From a checkpoint of a small mixture-of-experts model trained on Wikipedia: a softmax router.
Below are experts of layer 3 (counted from 0) of a mixture-of-experts language model. Rows are named router (the router's row for the expert), gate (a neuron's input weights, with its number), up (a neuron's input weights, with its number), down (a neuron's output weights, with its number) and show model dimensions 0-191. Each number is 128 + 32 x the weight over its row's rms, rounded and kept within 0 to 255. Numbers have three digits each.
Before each expert's rows: "comes before" lists some tokens at least twice as common just after its tokens as in all text; "gets" lists some tokens that make up at least twice as much of what it gets as of all text. This comes from a sample of Wikipedia text that the model never trained on. Tokens count by the router's weight.

# expert 123
comes before: ",", " |", " (", "'", " was", " and"
gets: "on", "ley", "ton", "son", "er", "y"
router:103067119129047156094166183069165134215125123099087096108066146135124137151179115164134116141212076168149094101170169147126164112138094170075140122078099133078066159101133189109114148128071148203136096108108080142145134117144141171102175119105147091102163124123153100149141117159137190067112114145110134147097138128143125092171105135134074144120125135102183110130099131134139074160161184173137107115130065098151171118126165170159170108136127158084120202106151108148095137142149133130095149158133128078159138144131145102110104134108102138140169174144112197120147161111097071174
gate0:147130116123145157101161097142123211123163122116099154154148130135189164157143121112117100124081133124119149100098156155152179079075180121160071145099127109053142168096090100084144133155146131137136145151124150119145200119144067156079103117119133081090076098137078060153133151135203166165160102091142126138105081122140117092116164121160123129124164138113177051109145104123168110099154102192156114087169082130181124105106116114155162107136195170050094123130079181156174133174128136117156132171117112101099079134125135145141107173085113140128195161128117143065101111043137127120
up0:165108132134092120094164175098145105119112111121158144162146120108096113129180135154120103126152198139169147091130166139112194193173107217109136165223121135139117124154207175092105098117202134130118078104155159135120109132125157110153176140116076080184165171149160188105120154126076120085102134112149174150117066152089143146132133115122151216128153128127086140123166171120163133167130142073112164123108186151093165153153145164101172165102102099173096104126216071116077126107118134099119122096136147142144172183098116145131086121126142159138147100137133120159150139188081139132
down0:152107129051067151104103125107104079099132148142082174090092099142106104135165150134119104136188131146136087097178177118150110068157137121181129120088103093117118100140121129120062157150146138159150121129157083153091082155100095180091179112096131130170072147126072125173160039144127147151144149128131124122140109140169093080178180149117163152100132128140114090064130110151090157070144166132171056082113082141165191124124157174168159163104099113115147130148081148091203101078127109093104154097124172089163153179079142110131082158106133112081149157119107122137121086110072095138

# expert 6
comes before: ":", " of", ",", " for", " and", " in"
gets: "er", "or", " Minister", " member", "ist", " by"
router:090058084104118142104161157125175178157122084154098094143083128138110177187182173131109084150113075183102093093107157138115150100170112192115117165052160113091137105119139166123085150051110133143124126124163100199149113120101183185134181143126052105111158105093149132119082170160094122083141177164128108128140094091084164112141082131106101137145138128108137100146180182101145108140162161163147146116061094070158170121205147136135159164140139115083149117124163125170107163187164157120084142131130122042166171161144128111108109134140114124142137152152113148121140116103073122130
gate0:130100081148164119172163169128068152188148145114077121055140186110069144123103146123073075135136131175083152142113169168143173130099120129112124107120158157093167124178169098138111121169082132115110160142101135145161116072088092147070101144132131110133140139156157122110108023141149168082107112159097074133122180146170131073096129104109153077101117095131100168121114135164105147141095164143090119180092123146134060185097189146125153105142195132142102077123143152097159149097138073109124118180112112197083101142085073073132133092159126132100135130114089178126085107166087096140
up0:129162058138118131127175123163138121093172096150056108107126071135088204115146122121116126097133094137111121136141163118190136175104141132139157093100151146076175119139163096198200108073154120168073080147102163174152146103141119124063060131200092139111116074187144107138091112126093155164147144068114107141136126122135142110082115124073129068108138166086128119103121119123165102094121182151132144103113092150091120139104173123142153164123204090120092109194132131106215136128156137110142096195145148147083182131161121188117116117123133120168079091102131148089126096103092153151
down0:101172077111158157151146098166142095129132131144141129147116131166176110164112116169193119133195159092140095141082117118093106145099134102159118120135081148083131125076139091133109153179155080140095148159157118089153155140114143180142090112179116138088092148116148159153052135121170099052125180117082147167061138147164117145117175182096142143051138215116116101147170125185193170154132130076156107129113181187112130127130102114120181178148094090098102130112144142147173157141100107067159070164144139125117072146097144131149162119100152110182122137067133122081183137121122185128

# expert 47
comes before: " the", ",", " ", " he", ".", " of"
gets: " by", ",", " in", " after", " on", " to"
router:100112134128049199114128127111170153163080096185132145130090094161122157165147126161139125130140110127139114110142141175134122122188049145136199117118135155130111150104146172115117168092134120121184097100105123131141173189107191125150180125157092104089123090092159120130136137119129176109162105196111109163120113142099111120162125190188123185145166081075155104154130131058167146143168112132162192095096109133072115123135157174160146128132134147130121156073164098095100143165211159093099145150144107131160116151179080115122093124070109070151143147147077201110148187128099073118
gate0:043142146094123192075128162103172147145127121179129138082172106176179136130128126151125144058126130135130127166129130217130164077116100100155098115111150151090112148105155156136109091134105137104108136150156152121103102087180105090081089142181155110104131158139107169084096098119096104118168123101128185097132112136064113091122139165144143108164177065127121168093074075139095122103129082170102147110164160167132104078139119144167116129115146128117184145174139124101147070115045125131208153124076105177093085117182110119081117079122140095141070178154108125166165164162102097092
up0:069133180111095167095128181135168170152166125106129136108170111178152124116100111101090101106154124118127119192106117161114133096136146083140105118135134165045144171094127179145093079097102171095150078133149184114099131119164117093099115124191122127139131184139109151119072080113082147128177124156129175139114122120061127129093128144128130059064171036099129139113083081161107113152126098157110194100152169096120110061116129133152137119076177131134177119128158133106120126140112102158146155133144060182113136173156144116088126093140106118164084161180106163145175157215101108070
down0:081164160137116135141127173126136104156144121134124191042122176144114141085090096116117145161145109133076193135092128156060120136155111129158129114096148132087190149138145112115059088131129067161104135114124111113097151189129137118118132124172097134088162144113133174108118064069138140097125097145136129142105112151111114137115118165100122106122127187191122143104076084124126170178157187098172142162090094133124077132139132076099088100165184104117142106032149077131106149133154084115151146098126081157180139093129135111088132167116108102115094166169098113082144181000126129115

# expert 35
comes before: " a", " the", " not", " also", " an", " be"
gets: " was", " is", " were", " are", " be", " been"
router:135071137143120126095123147133164160149149128135131147145122073150142151157156138148103119142152153160151090110090144140082214123140158159091194190105076152138082169113170127115105156123132126154128062132105096151124117163108124146134138091136130091113128097098103107102117146124116137079131155115110133142106096073122130143182126178111077152176182132126127093149170134091115138110122157137131148099095133072109140049152176126121119164096181143113126186086132084122099138142152102048092186124074076094145150176131067159031118098108109088179189185135113173100207177157061105139
gate0:134091119221159126149141189102113128137162116156114076170111067096146114100116118179135113106157152170095144118083157118162103061119147095122077134161171148102141211210061157179103146087138135110126137128171187118117096075166148087084164061106140135160110115098141106113157173092148100057099152082143142075126157148137154154130110141093117159082138134163112100097122119161116111103102106131155107155143112085102134081123141089032151102115081136171081096132115151183133124156164136121145127180097096106154168098088149182122136134179128123095121067122148140117116088113186143120
up0:151100129219181090084140189112142126120145116089099072140109161121166102126109137143101087136173144122093113130142152139149136109139141112091086102165161125086121181188084159178142111089110109111152124122180124153142108101182140138141147108128181132122127143119135122101154094142115094109118141110155175073132112156105101142115113176098101115109130173173145086089123114166061129135127031115196078111159094118119109070158142112055166082166128139161113157184132107231105128183165138178128088184138109144198144150083166133102154117191146131122147079147144159084103116100094164118
down0:172067126100116107105101102136144045153115117101102133095108105104113093144145156133226214111097113086125147106149083118152128151126129077083138158105109118141170136062122139088111150141128074202119167124163111167109125192084108124131110129104065080126091126127098088142118121151181164165100168135097083152122184132151122131117107118085159167120167076138131161122115134108136080125157146144092114125087131139154180186132119051160134086151140134125121184136110176168201094109192227142115117085095093087109103158164090138124125126119109099123102153135144123104145136127100045139

# expert 46
comes before: ",", "′", ".", " of", "ly", " century"
gets: "th", " first", " second", "%", " years", " level"
router:119128079143073195154127153113139174155109100134119125121080103138076170178163138146086123128169135146187069138167140115150140072172064175128204139051136122147128158097116187104103148139153138154178099149089127138176167183107152134120135089179092076077137094115169119072096151180123153094170110146116116138083098139121105079164135169180086163172135112086144111153142118106144123127134163118178121066146145123066138110146165112143104191113158181100131121111123121188116114129162139094106120137126099125207196167113101085110069131113115108157112143156136116116167122125134069187
gate0:130164082140145147135104114135134181050112112122118085072167146140132127125112111062114162140195108140116118158157131055138128094091081132065062108073182099060075111133070164137065180103151133088117152157139139148146222101092145133165129108099136121149093110138172129107103153128141168154172121139136098111157163124131111120160171134195140105107113100104118146127137156054118157074059062135122121088169108110152168084104124110086116121112145104134185132107129139098119110104124123092138158122158134123115116098091081106126127181142142142157117087172166090158104063118071042136
up0:155100123124075071120150142126176110213135131090136147144094159127132137114155158183117103153116154133161129161092126167114156133169138089159187110156101137159148144119126136083179063120126150171169100101104134158115043103174146119126097164176156105091159153134097129175138135135060093128093101099110159155085076105169120123101097072090086115161128203178116115108100063239081127174157184143175174158130130098125069150117124082161137127134110118110102122155097077147134140168093117158079114178111156143137139135153161114147129131124124108082126124092100134119151182158181194125
down0:155156137084114185129074115107127108152112129092119089201097109152154105152121143127134151104195164110161144117108091182103131167149126119137094135090085107083097156190159079150082126153130172118116220110137136131205175236119137135120134059103159175174104162138117120093114167140135109146077120164094153163085135143185155142107187150145156109118152124074100125120123112091181107130152101111137124141106157160162110123131136116114154072077122140161087184161164067100092176123119097116092146096097090154066104140113087157170087152110075105149144114130133128128111157212154099112

# expert 85
comes before: "s", "t", "n", "re", "r", "o"
gets: "'", "h", "r", "é", "n", "’"
router:161096132145098124110157128070103155114119144140132076161088127181137116121182153151092114133138095150154117129085139130088202087127119150150170182129070097143147150132173196124123120116123125172115098138122109162176182169182149141077160108164095084117113115084156102128146173187111188098110128147100187180127081104134154081136116137113108197127129113110218114194164165125107086151114159140123140098121096138129137124112153154186124214120190205116159137152145117145087158137133114081104137188146090082144106146166053119121063107133083099105141112145098123134152175130093085145
gate0:073145095138152127146165191094166102154119107149117135130120151143000199139137161078175146169148040154154125111109114122136053117140131103113157085097131151165138145140158140155148135074148119105110155077113134136116134106107116125106105221136124099111105060126117067098121126125092119044133101161129200117105182107077155097129118131125149149117162131116111130171160144148105084173166158110137081073123086135157124114067119127142155149136170100079113169149132076118143102156173135148108185082139123113070182106116076146151147134126163137115165147146136111170109143120070106101
up0:149086205134107176101127109057129189149140107145125159094143142130102133093178160146123143117153121114096148116127049171145148102144086073172128165086147083122144097138151135104151169120163097135148089117223127152144197142136136145116163095145170104178123162061103138111141087198139091127109135040117095148082109120116113122096142142110108157089078079189072123137094118106160115129128146157147208110106127108128109104150144159089109163098153199096107089128137098178109102144155144090086071112090070077131098118130123135097159162122082118145140103175154157121183121088119165161
down0:102139169103102136116139150102178142138189130093086114138123059101102128149156118184158132139111069115168135132165174168115141142153106130112122132182146130085063089163100143140158127144117148155119163089061161090085111118119124100108081145162048149082102168146111140148118223220124142140145112122143148078114140163119119132129133108106125134126188099064184139183114165147113123141093121106107157137182157160110109107123112163183136074094150107132141164124129091140115062137118103096106134105063090031128131173092170081168113138124175051076100153130097150158164142123100113142

# expert 179
comes before: " the", " ", " a", " Carolina", " Africa", " his"
gets: " from", " the", " to", " by", " in", " of"
router:097114109173059164047121151133156146148114107123098151149128120147119181163134139115139098138202116122161119168084125124126154122177097135090112165120105126152102201109170177148115186095096121149147074101119130145147143144163123098157172111186152132076139109144108098083095176132132186115160095158109151161118067151113126141154102150195079134173153094111180126155134141070140103155231166148139166083095113135111173111198121141128126130101143148107178154093204157135096172148117131137112141141064072143147146147126129125122099086108119117145110170185095146066140179101088101190
gate0:036114102152174065094121128073133122077123096139126146139128099125157119122124122128136179099112094144187119147061184143102165073134096136112077131106151146156117173194119150074124117153160114116122128167115155080142086087098131106110154095161111099131103138153136159152108097094070149150178113113102151111166167195130132158123110140084147173151112116155113113172148159206115127201110138121159115161122080157098194137130102163089162110011059110175107054138098118105104107068103109164087125128148127101097145091097107138123124119116159147134129167149116079131114139078105071117
up0:200127142121084180126132135157141151158132154118124105170110164122076141132143136147126064134162132124074139097215099105177121188140135124157163117158099139100117114087128173175177157109044147136119122120143100151109172185127112157145134141087146115126177134102135099095114108154172095097123135146156112136106112093132126100120144147167114091109121158072152141095099082037109129069156135132113130083202146102173074100122168107147092143243190137066140228138167134151136134189184155094165114131156131150147158157122163118146131145144115118123142122156139180120139142173141177148
down0:163143129140155088100219137055149190153070072107118135132076115110093137060128167082101117195127097162158132121168108111128056164115190157127129071172142114094112124134146129120175122122115109137141145111113116129106138107200114101140145182179147102114173117085152159133153161137134114122145095122109204109107106089148156138111096148156080131149093131175159149141079127151108128126162136133175108116167139141143151105126172082170126112191105105121150138198130146163096167115076106083144133128059108179127066125140143129138139143096123084146208166185146075087134143089187134077

# expert 102
comes before: "s", " first", "N", " father", "t", " own"
gets: "s", "'", " his", "–", " their", " its"
router:133106094144140131131175133114079152191151115148143119180061146145107144141177138170132109132187130130164150118089155116073177099138130184083164162134115108089093203075151174135116138101142119154130093135137088110176152187158121148101177139155099085125140143110172078070102121132093148103133116200071167135089106134086155078137138174112097138152148103086173104146164168128125129198120153167116119112069087121118137086106128110134116167135181190088120162111109157119072164176118111071127125142077076071114187171200104120096088128094107123147143105164084139132159181129115098157
gate0:135085197103135237150119159113139141141159109110172100114089043121090101121210138122104121113148118093133159088135159117195121124143119114120101147160123118159123118116120106082173130160147142183120145164123077138143222094139171186098079136116110157113147125142102171134124127142130159067061138075139137128142129089130140145131139130130061179139182163143133108164100099096105134107120118120065109081138128088036130142112173090107142131070145172112121148127136069156095126095159073136143156131092142127152115100135138100085082136128196087149111163108126100106195171167130082089
up0:122124036154118014143171073096089095130113156141106152132132200151147183162082133144133134121114112161150087099116114156047176128125137168142169116111120121092160139102175220172092131089096143100165087085116192122106030123113104093153161110196107085146139132130151100137110143085126115157189127167156108137108081145110142134121100122141142122142130080096138143101146161140143097183153164133170138128115100158155130145139119149185138151135113086149128141156129177101161138143074140091142135095149114085115111150099106149184137137139049129117143128157074159112086133095082171175
down0:085107044159120146085150080091137170197130120134082128105087164077125195077074164144136081125146106139125107116106081163091137139141100158148093145066171081082196143163142099116165075111148187120121171113101136090210092079128172117117112112102099141147189056162181099097122185124083156144107117134131111146098124113091112140126130097154132161101082098127162171115176155175138074123160100089158143184168128111132123159129114172105109115070116135154148128166123154075129136138092134115149093143128097095165197129152155194152109137101116132122157118144159078162109139146136166161

# expert 67
comes before: " the", " he", " a", " his", " they", " she"
gets: " that", " which", " with", " who", " where", " when"
router:099078104156118173105146178086128143163054097136128129183099044154117144177153126118140116134132119153121091085101153204147126088136045126107130125121127081110085205100168145109120187134119152131128124132163106184135185170125120162121143075115116153109144106087141112098111160144099165122108155167098148120084120086110131141160137130153107201187112133105161136112165121102133149117175154130127133112098134142105116120155149148105166130086175160089127154139167135153144137189195105090049153107130162069204152137192080121086136137072122111218172143113108141102146176107081114125
gate0:115103065153082129139088095153094126151122091183111109130167091093109082147071116114136163136072118136156097083038164141137126147117149127204105094157162129116200150099110157145160112088177128076126115141143215107134092149113102080144105154223083129171155141131137110160138123069152171147128054136095122097116107100118111061121137082102142139115085122134117112121129149101148124143098146158121070079150163131147154172125117102105122134091188113142092053151212127095124096154094165083122125153161112158149165189149165143158137111145151144115056147154132102149140128171093136100
up0:119169185142200131108116147106162156140135163090131132152119134172117105131125124095127114116125132126068145243217068170097131140102097135112163114135088136161133091117102084095147062169186132137047145069153052097158132136150134127125121120094147118116109136164175134112091175150102103086128147155152144168100157115184184162158129173125128124144164133173082102106064136098111174132154103139128130157143134103115093141115141124126130117123062162136142176094055134142121154177119124130131122112126155091159111076072111148076110161144100088161159159102141151032166113160184140146
down0:177111083087088155207171132139101080152096130144087074170128077074100176124114179139056164110068096094143124155065096155119111094045217117152070109065198138101138196124154134122091138133087139172097142118103169076108172069112095117140145133131123114117118150133103113097114160164171120113140114170105141101152131115069152133133122087108109130105081187091152167123114124146111113112142203104094126071117114178145155090107117122140136122161160131111136113144122127142067144162180097181128137137119150132136130169166079112116197127110141069107076109158117119147125122105130123149

# expert 40
comes before: " |", " (", ",", " in", ".", ":"
gets: "\"", " Cup", " League", " Championship", " place", " round"
router:051082074148091160114159155120145169142115068162083099105118135151090157148148122189123082172124108145146086089101166132134119107147073186128143118080129075123141149082118163148088182106113104139136106080145103144097147142106128195110162114146078119068177094079184110088118093139105134106178124183080131129155086082110138119122083134128097123139133094132112078173172108101165082145152143146187197057139098036127112126115124161128109164131121113074162123085174144103123113145147135099080112172128059103149155176129150127109146092126102068147171117138123134119159118120074082161
gate0:054134069130085107125148090103192097125165138126120055143082163119104149136109129183147095124111162102169137146130129105111133111159123111125129074109104093082125158047183067098125117130146178105187156168076124180158137120073104151109142155161140134154136108081157122174115114163119133077170117039149148142127125083125180014110127110126187098139101141121129098103097126126147090175085132153073091102129143208134094115177108118143169136124162175176143139082111080098100117127132095141188129126140154122194157150151170096119118100118128109100131131173082120124163107131125176123
up0:204163111140115151164177061110105144138141101175112133135174104184142060122142186078147142160176093174119130154109101195105159173121151141115126187157120115129110168104097146140158121175102182154103169046112100109124141136146061153077145109157090122091064145155117082076036162178171141125123145115111125147097174133091110151112123148133095139165161202106177108167124125138134133134135142130103114148136158101155092131170149138133141115081150126093141139124130181107112117159172182107142051093159115144080067112140119126151144147115130055121140122089152119105128126056067132154
down0:069124152149113158115099174134112153114171105139080067105135090158152147135098077102092144169084090099102100107101190116151117189143109167165084068133109130145145113119143182134093097090135134122121151149125149122131121057132119150141162153140124134147198070113123100082165155079151095101130100162151170130117070105161169113079100064104098089054091072156095165087131069125123058103161127119158124080137067166143145107124105119097122116165161128132103138091155088173105059172114099088129157143188130078169112127143156141112134155157102159134068085139113115169103169099173090165

# expert 5
comes before: " the", " ", " a", " his", " its", " which"
gets: " in", " on", " at", " for", " the", " during"
router:117118091154056142128107122075100104199086112182104145177095105131082107156124128130130089157164117159126098099128176146104152110168125156107160117105121079129047132106154122112125134149133151152149114053162111159170135161155173132162167107184143132079154131116150085149121175119108191130137136215100162150111094078143128106132123197167111137188133132126180084124150153059155147167148150159152123095105070124034133145158153132115141150123099158096211169100156112110140145203160098088089166166135141107158171129087119122112089093089114116158152149144126189098127136086090124129
gate0:163146136136118108093142133120157077113112198181142137108129154160094160114118132122145103104142080159200070180114149132165130135210140129109156115119154119110126142130149131104134179043132152160101141171080158128157124113155188152157034135080115143103073136129128153122090128102128157067113141115115170143154116138134146120146132127150112127114111063078130100150175108126129119153125154139089127119106093104152091145089160110086076190132099121125071185133177073097143165174114067083127107134093163119122116160125128114094083154171076139049162119062071060199175139164121144109
up0:132086111111164107152121105172137136125151091107146138183164091066195121109116150136131097085142125127134117166107182150122120193096111181130098143114107095106201126128123151077115210148133129128114115146138184148161128136108130116177184121135101077122133111124119179128173109166085093128152129136072092098100088131122136101167107171091138141117135108190076085148144134159104126097151097132119154186094141111145153107144124161142175134107099084126175117103134130131139138050093107127125180138078107184114114128144204148149128025073170075142103024118142177108148073097148084158
down0:111148152123158151096054147075155138099162129156162132160152113131116095085112087083132127127131169103109136150171189176173110099093143138120130145094162112104079099139098136123132109127186154094156038083053090100082157116179117160106139127106169111140135109132110179186133116142113069123145155174120135146123094118156092136164122121061154128110085166227130127185131110116112153142083147188071090152161158173103150100109157116143117167178130117156182126166117102098126115155160068104108168183186107186111105170142107122085061122132115060132108127122081116114117095131169110093

# expert 132
comes before: " the", " a", " his", " their", " its", " her"
gets: " of", "ing", " for", " in", " to", " by"
router:096145098135109186135119145135159148169099148169133040185130086139117136186133145145123107132176056162121087147081176144108181082163110122122128139130120134125074160065162124082097151078139178192180129119146096128162205113158150149143148102172100130132126097155147104089102161138140138085158149151095122182096081056135118111201093125137118149203163115129150109128164176063123087134116136114141153125054081074095137139188110140134169113100136155110163137117147129130111151174143125097135148112106068073131126157123060084131110113074083132166118146134101115091131156131097080164
gate0:105123183127120173213112154073109169139161147108099152101115068090153171172166091110137106103125091079072103117146131160106098150154169156110108107116160061113137190135121144090140118066147115154193120095155148085217108120118148078103098082113135121104091165141129128131096084091118110199162079107130137143148097110110146119117151143101054072070094098106124150126134076066132107212125169104119142125142111159128174082084094120114118105121143085121142137147137098175116058181118143126136092135166111085121058120095140096128110139133143181144098088168133121164114113155107133189
up0:145125156092151164159125111070098135133144159115102130096105077099157163140164082117148105122107100103104071101159120148130121080147149146092117112124161078110136197151132143075149068058151089177201153092146158118224107136133099082144117090086141127101114164117104156115080075114125096197100051096148170165142132126104140143108150147112056096055112099121116130100100082146133074207113162101132121118115160167119159133127125122137115130132162086136138097171147109120148070200112141107122113176167091051107091119106171096130102120148152160120070117150122117148112137087096184163
down0:143101140098088131146105163172076155083108107107164106111152121179147147101168093119173158112137147153104117108094102142113132091134161118188148165116173159132215067127050112141179168108149126155128096069136113110101163123116143174131157134086166146148115124135111068144065082103171083131169129177121150110131116162130196141098149140102043142123174119107124183087110117129157093129108082117216187091174147101179135118118092100101111158129082124157165137188101118150113148132096131180139094131096155115145133137086178102128160124118108095116091088115163098157033086148092121171

# expert 36
comes before: ",", " (", " |", "'", " and", "\""
gets: "er", "o", "s", "ers", " Records", "man"
router:148059109167086152102116162118132172184057115148103142122064103157086131131151143120139099171140087161118058123126178138051144069180092181059122122047139124107095145094134155119108143143070170200169123080124130179139140119136150184097139125148126103117136129088156130084127122123109116106147138182082137147093099098141139083162088132155065130167124065097133112171127134118159082130159152168133204149095098088137142145153144121147130131126145183158132124119140105145138140109153131104032155147122095118146132149119090089080132106118062147107121140138094204121129144110061112176
gate0:168075145115117125103172108185122126122171093124151180113087189144168104113132099168131189105162099116130141111093082163137121120121149124097062145167113090088105101132153170066150121133135107209222129088164142161155178108179115205135179162099168117131150116149121128117138094147159174135138133146123175161096161121127077127099063098122126099136160101129164091113109099067088161075204117162088140132155094099120116152124227143133172129115128159106091130101114048149086103125102133152124093168123099099098102178133148151098149141109104119136197119134146115108112132190101136157
up0:097124145150157125108135165097142141141093166127113128130143105140106116155166115122105109170107172136156121108162159152161143129194105089124187131119158145197132122127099105133061124137128159128084162143110079106109079168143142096106056106124089083105103113093119085107141177107112135130108128142156098090147071121105213093178111159090149128144134162130095087163149143146125079145070133105178138087080150234074163115113042157147082143125128168163204098177203189115141129138188124075129148078121149125127172160107083111162115110169145109112069147144097125127154133104141104078
down0:088118136110104142143069144120136127163071132146095121110148162084112077145163144177130097143071128103159105134101153084115097091128179113129175156177129074176048194085127164124085133064090117150111127094069146214108125152061138143150137141143147128148109145078098137147104091132129105087135115112085135120102128100123167121158051186135136151139122115087140157199150086161106168072113130092122164104100076112110136072076169113113051144108089219111115104135127154144124142103116152144156116157087094197171131124161185156107131150124105091111117106151122157112097104118161114076

# expert 63
comes before: " a", " the", " been", " to", " not", " an"
gets: " was", " had", " has", " have", " is", " with"
router:095104130154092134094128136136126137142120110169143087117108089136109117159142148124098109156131126143159065105070160163105176097127069177084146153112068124134076163088197116112096131155133162141132093153092136129153194162119117163135193100132085105109136103129116119106123127122110110116127169100072131127072074106141114130155139169101103166142106120105150147160146145065147089130155146139137183052093091111123169091156201125107151159069191168134123135098110152122137166141197128100062161171121123089143153162177082100133159075100144091199143169111116194087203176086115070126
gate0:069138154129141117129125129164121180122124114137197163136126151085155141151115116124100094162137147072098098100077083148124098129094114101204149178109158151146121154133185182132104129148143117133142030131111146167130065151105187158143114171133160133164159160117112195129097113067120167140110160136136081143106094181139097150099102181073104029127132123135173104131183166129114175133094094178122124159160133083127086063168108171077167105141077109143158155076084155153160145102141116114169121142161085058154161108158171140127096123156132121156094145106105112127085103058144130127
up0:132147146162097099086141104116176116069111143084163105115108121118197096081144142156128151187133120135134157108146139071154111131159156165126078194149118129090175056146053131127139159169084114100144164101131101017099123131175140073091155102077164128132116117097108126114111102134179122085201164140140155141199170174132129132111145123115150144083110143157090116124156079159104085144111099092158175097114136109080163096125176089118161097164115147094121154147176166156109130177123122158130119167084101098184085095102191113107134127150137128117135156137180126175212137144130165085
down0:116102134138074106103127133147125080062118127140167115114100159130158139051204107190077175144150051151160099155145140101103147149140133103144121106116109108084125076143088181154191136087073111171124163157120137148152105139091172133102152143109096078114113146084142113155092137229133097058102157109113127164163122125098176150115155094093080100141100125101101107100102134116143082141158140155118218132130085103162138157134138095112157093111157199121132169141105090160111126126105151102137068147114095080144169068097122111108191081094092077136086122135130145125110129161063133176

# expert 21
comes before: " to", " the", "ly", " in", " by", " for"
gets: " with", "ed", " by", "ing", "able", " in"
router:098123084131133170145122149065165158170137116158074090153138105112117151141127099128131100197159104148171131075069190155094132045146113141092115141078106156126120149096133145122098141131147161185151108072144148174216124143121172141140173109140089101113178073144099097099159171147096155037119127112101126158103079083118138132179112123135061182173118126073156087113143146109169083119143115157137159093084106168086162095181133172128151155071153162125184106078101068135142128160110098072141149144128089066126160159131076123107106121095107124159104151123130102124133152113087116163
gate0:109144175163125093146092128159210118143108100116158113118099087123119123154113105140095128164176141107127131139087115129134085147107158140165097117115104151139152118143125143090137157174152117088116094121186111151128099110130118144118036113168126105148191113173134117167152161150109088086135115143120104224106095103175112138187141115105158131158129171105136156139125171156206136098069153154158122078123114138175167055144120101164115093100110110131105065121129103040114183175112100076065122145041171168081161123145097157112153132105124196189153097126105113072169078155130133139
up0:193111096109122163094155155058075103127143162171062154116140164142150123119141162113167157122064110134141141155172115126069176120126057112124176166140154093138111163111149127129136123064115104195133199090099160124118146164113136079170196114096123136123065158093126145081106106125139158141097117094155130046126148185099146119094109131132174104087117102147135079132153055084062107159152095156110127159112161106124097160118136185078177152154134113143146187092124132184149091057121135137175119099166103083149108133114143101154120147123115061078108140114157169185115155126130121156
down0:132110124144144186097129135153089123109101074142154082155138119128166107148143083099130142128206133117149130090160128165122104131099122131162160079139128147118130164067128116106093159089103141112104125113136141123085177118101115062126150102119058154070138201143114144117126133167099103140081158083117121084182105120132126112095111144115130085050078174100170169137169179139109133133113128213105134113112064109030175206071146134180147132145147136108135140164156127149178148127191154117173130193163129126137142159136169162132175147127194104131151147170108170168145145081098204122

# expert 65
comes before: "h", "on", "a", "e", "i", "an"
gets: "z", "es", "j", "az", "k", "and"
router:094069128132101128094157159141152125202101139158079116125128095107109129151165132130091077140157119120130109105085173152120176123198039131077205141095073088159110115144119153118098171120088140109170150086072125140132136141150156152124188152112094122143131076094133043076106151161123148126143142154122152136086126140101096124171068110113135173120101134119150145138135189114107133211160200132129135124115061088139143111124148178165146135135162177148212147056157118166091159119092113149091105137123081080139172139131064109111111125113069086132149170151098168151110144107119095129
gate0:100087122086148078115165102119144123116096127150093084129104149108150124098115067154144179168187132154144113137082141111150126123125073160018104137145142139116065125172126084162120176179125125138126168126087101142149125110205124080134143129114209086072164141087178089154167158085140135076184131188169114159103137140190079099180108134147124184116110124134160127088142105123139201124100227153141160136129175155166150143113086105123111133148158142160066134136121176099077132130110117157065129178104116131122101166159096173127131158131174090120116147150133109124106082108124127152
up0:110147100127130194176182112150155089128146143169130136134110130141108174146131181120130186143130122118153061130167092104120109123135101109121138154085128058127197122125159062121182187185157071105106114162054118217084122088084125170159105168127091096120133108076102141070116118106149136105079104110107156131160087147123146177156139124167134121095151106142068168140049168149135056170093104118121118114196156149115070149078150155170164125115107123106105110146141089109147162109162125103158130097097174140138159152129133172142092122080097124132112167076118096111190067153103145108
down0:098128105136128143119149152093121157171155132171145072086098130082153100129180150053097109195132149097169143126098105111151121119101180135138081122111129135174144095144124113090105187132118063131122117118107162147140132119135053060173124158152184113106110159114178102099137134181153150146115086062165114089175116098137113150175163152124081164168094162133141116148171166108130184123151123112118146148100141140075091210158163126131152173109101102172127119104104155105080177172130123096121164117185156106160118130148116126096118187151060072132136166184167131122070111085136139028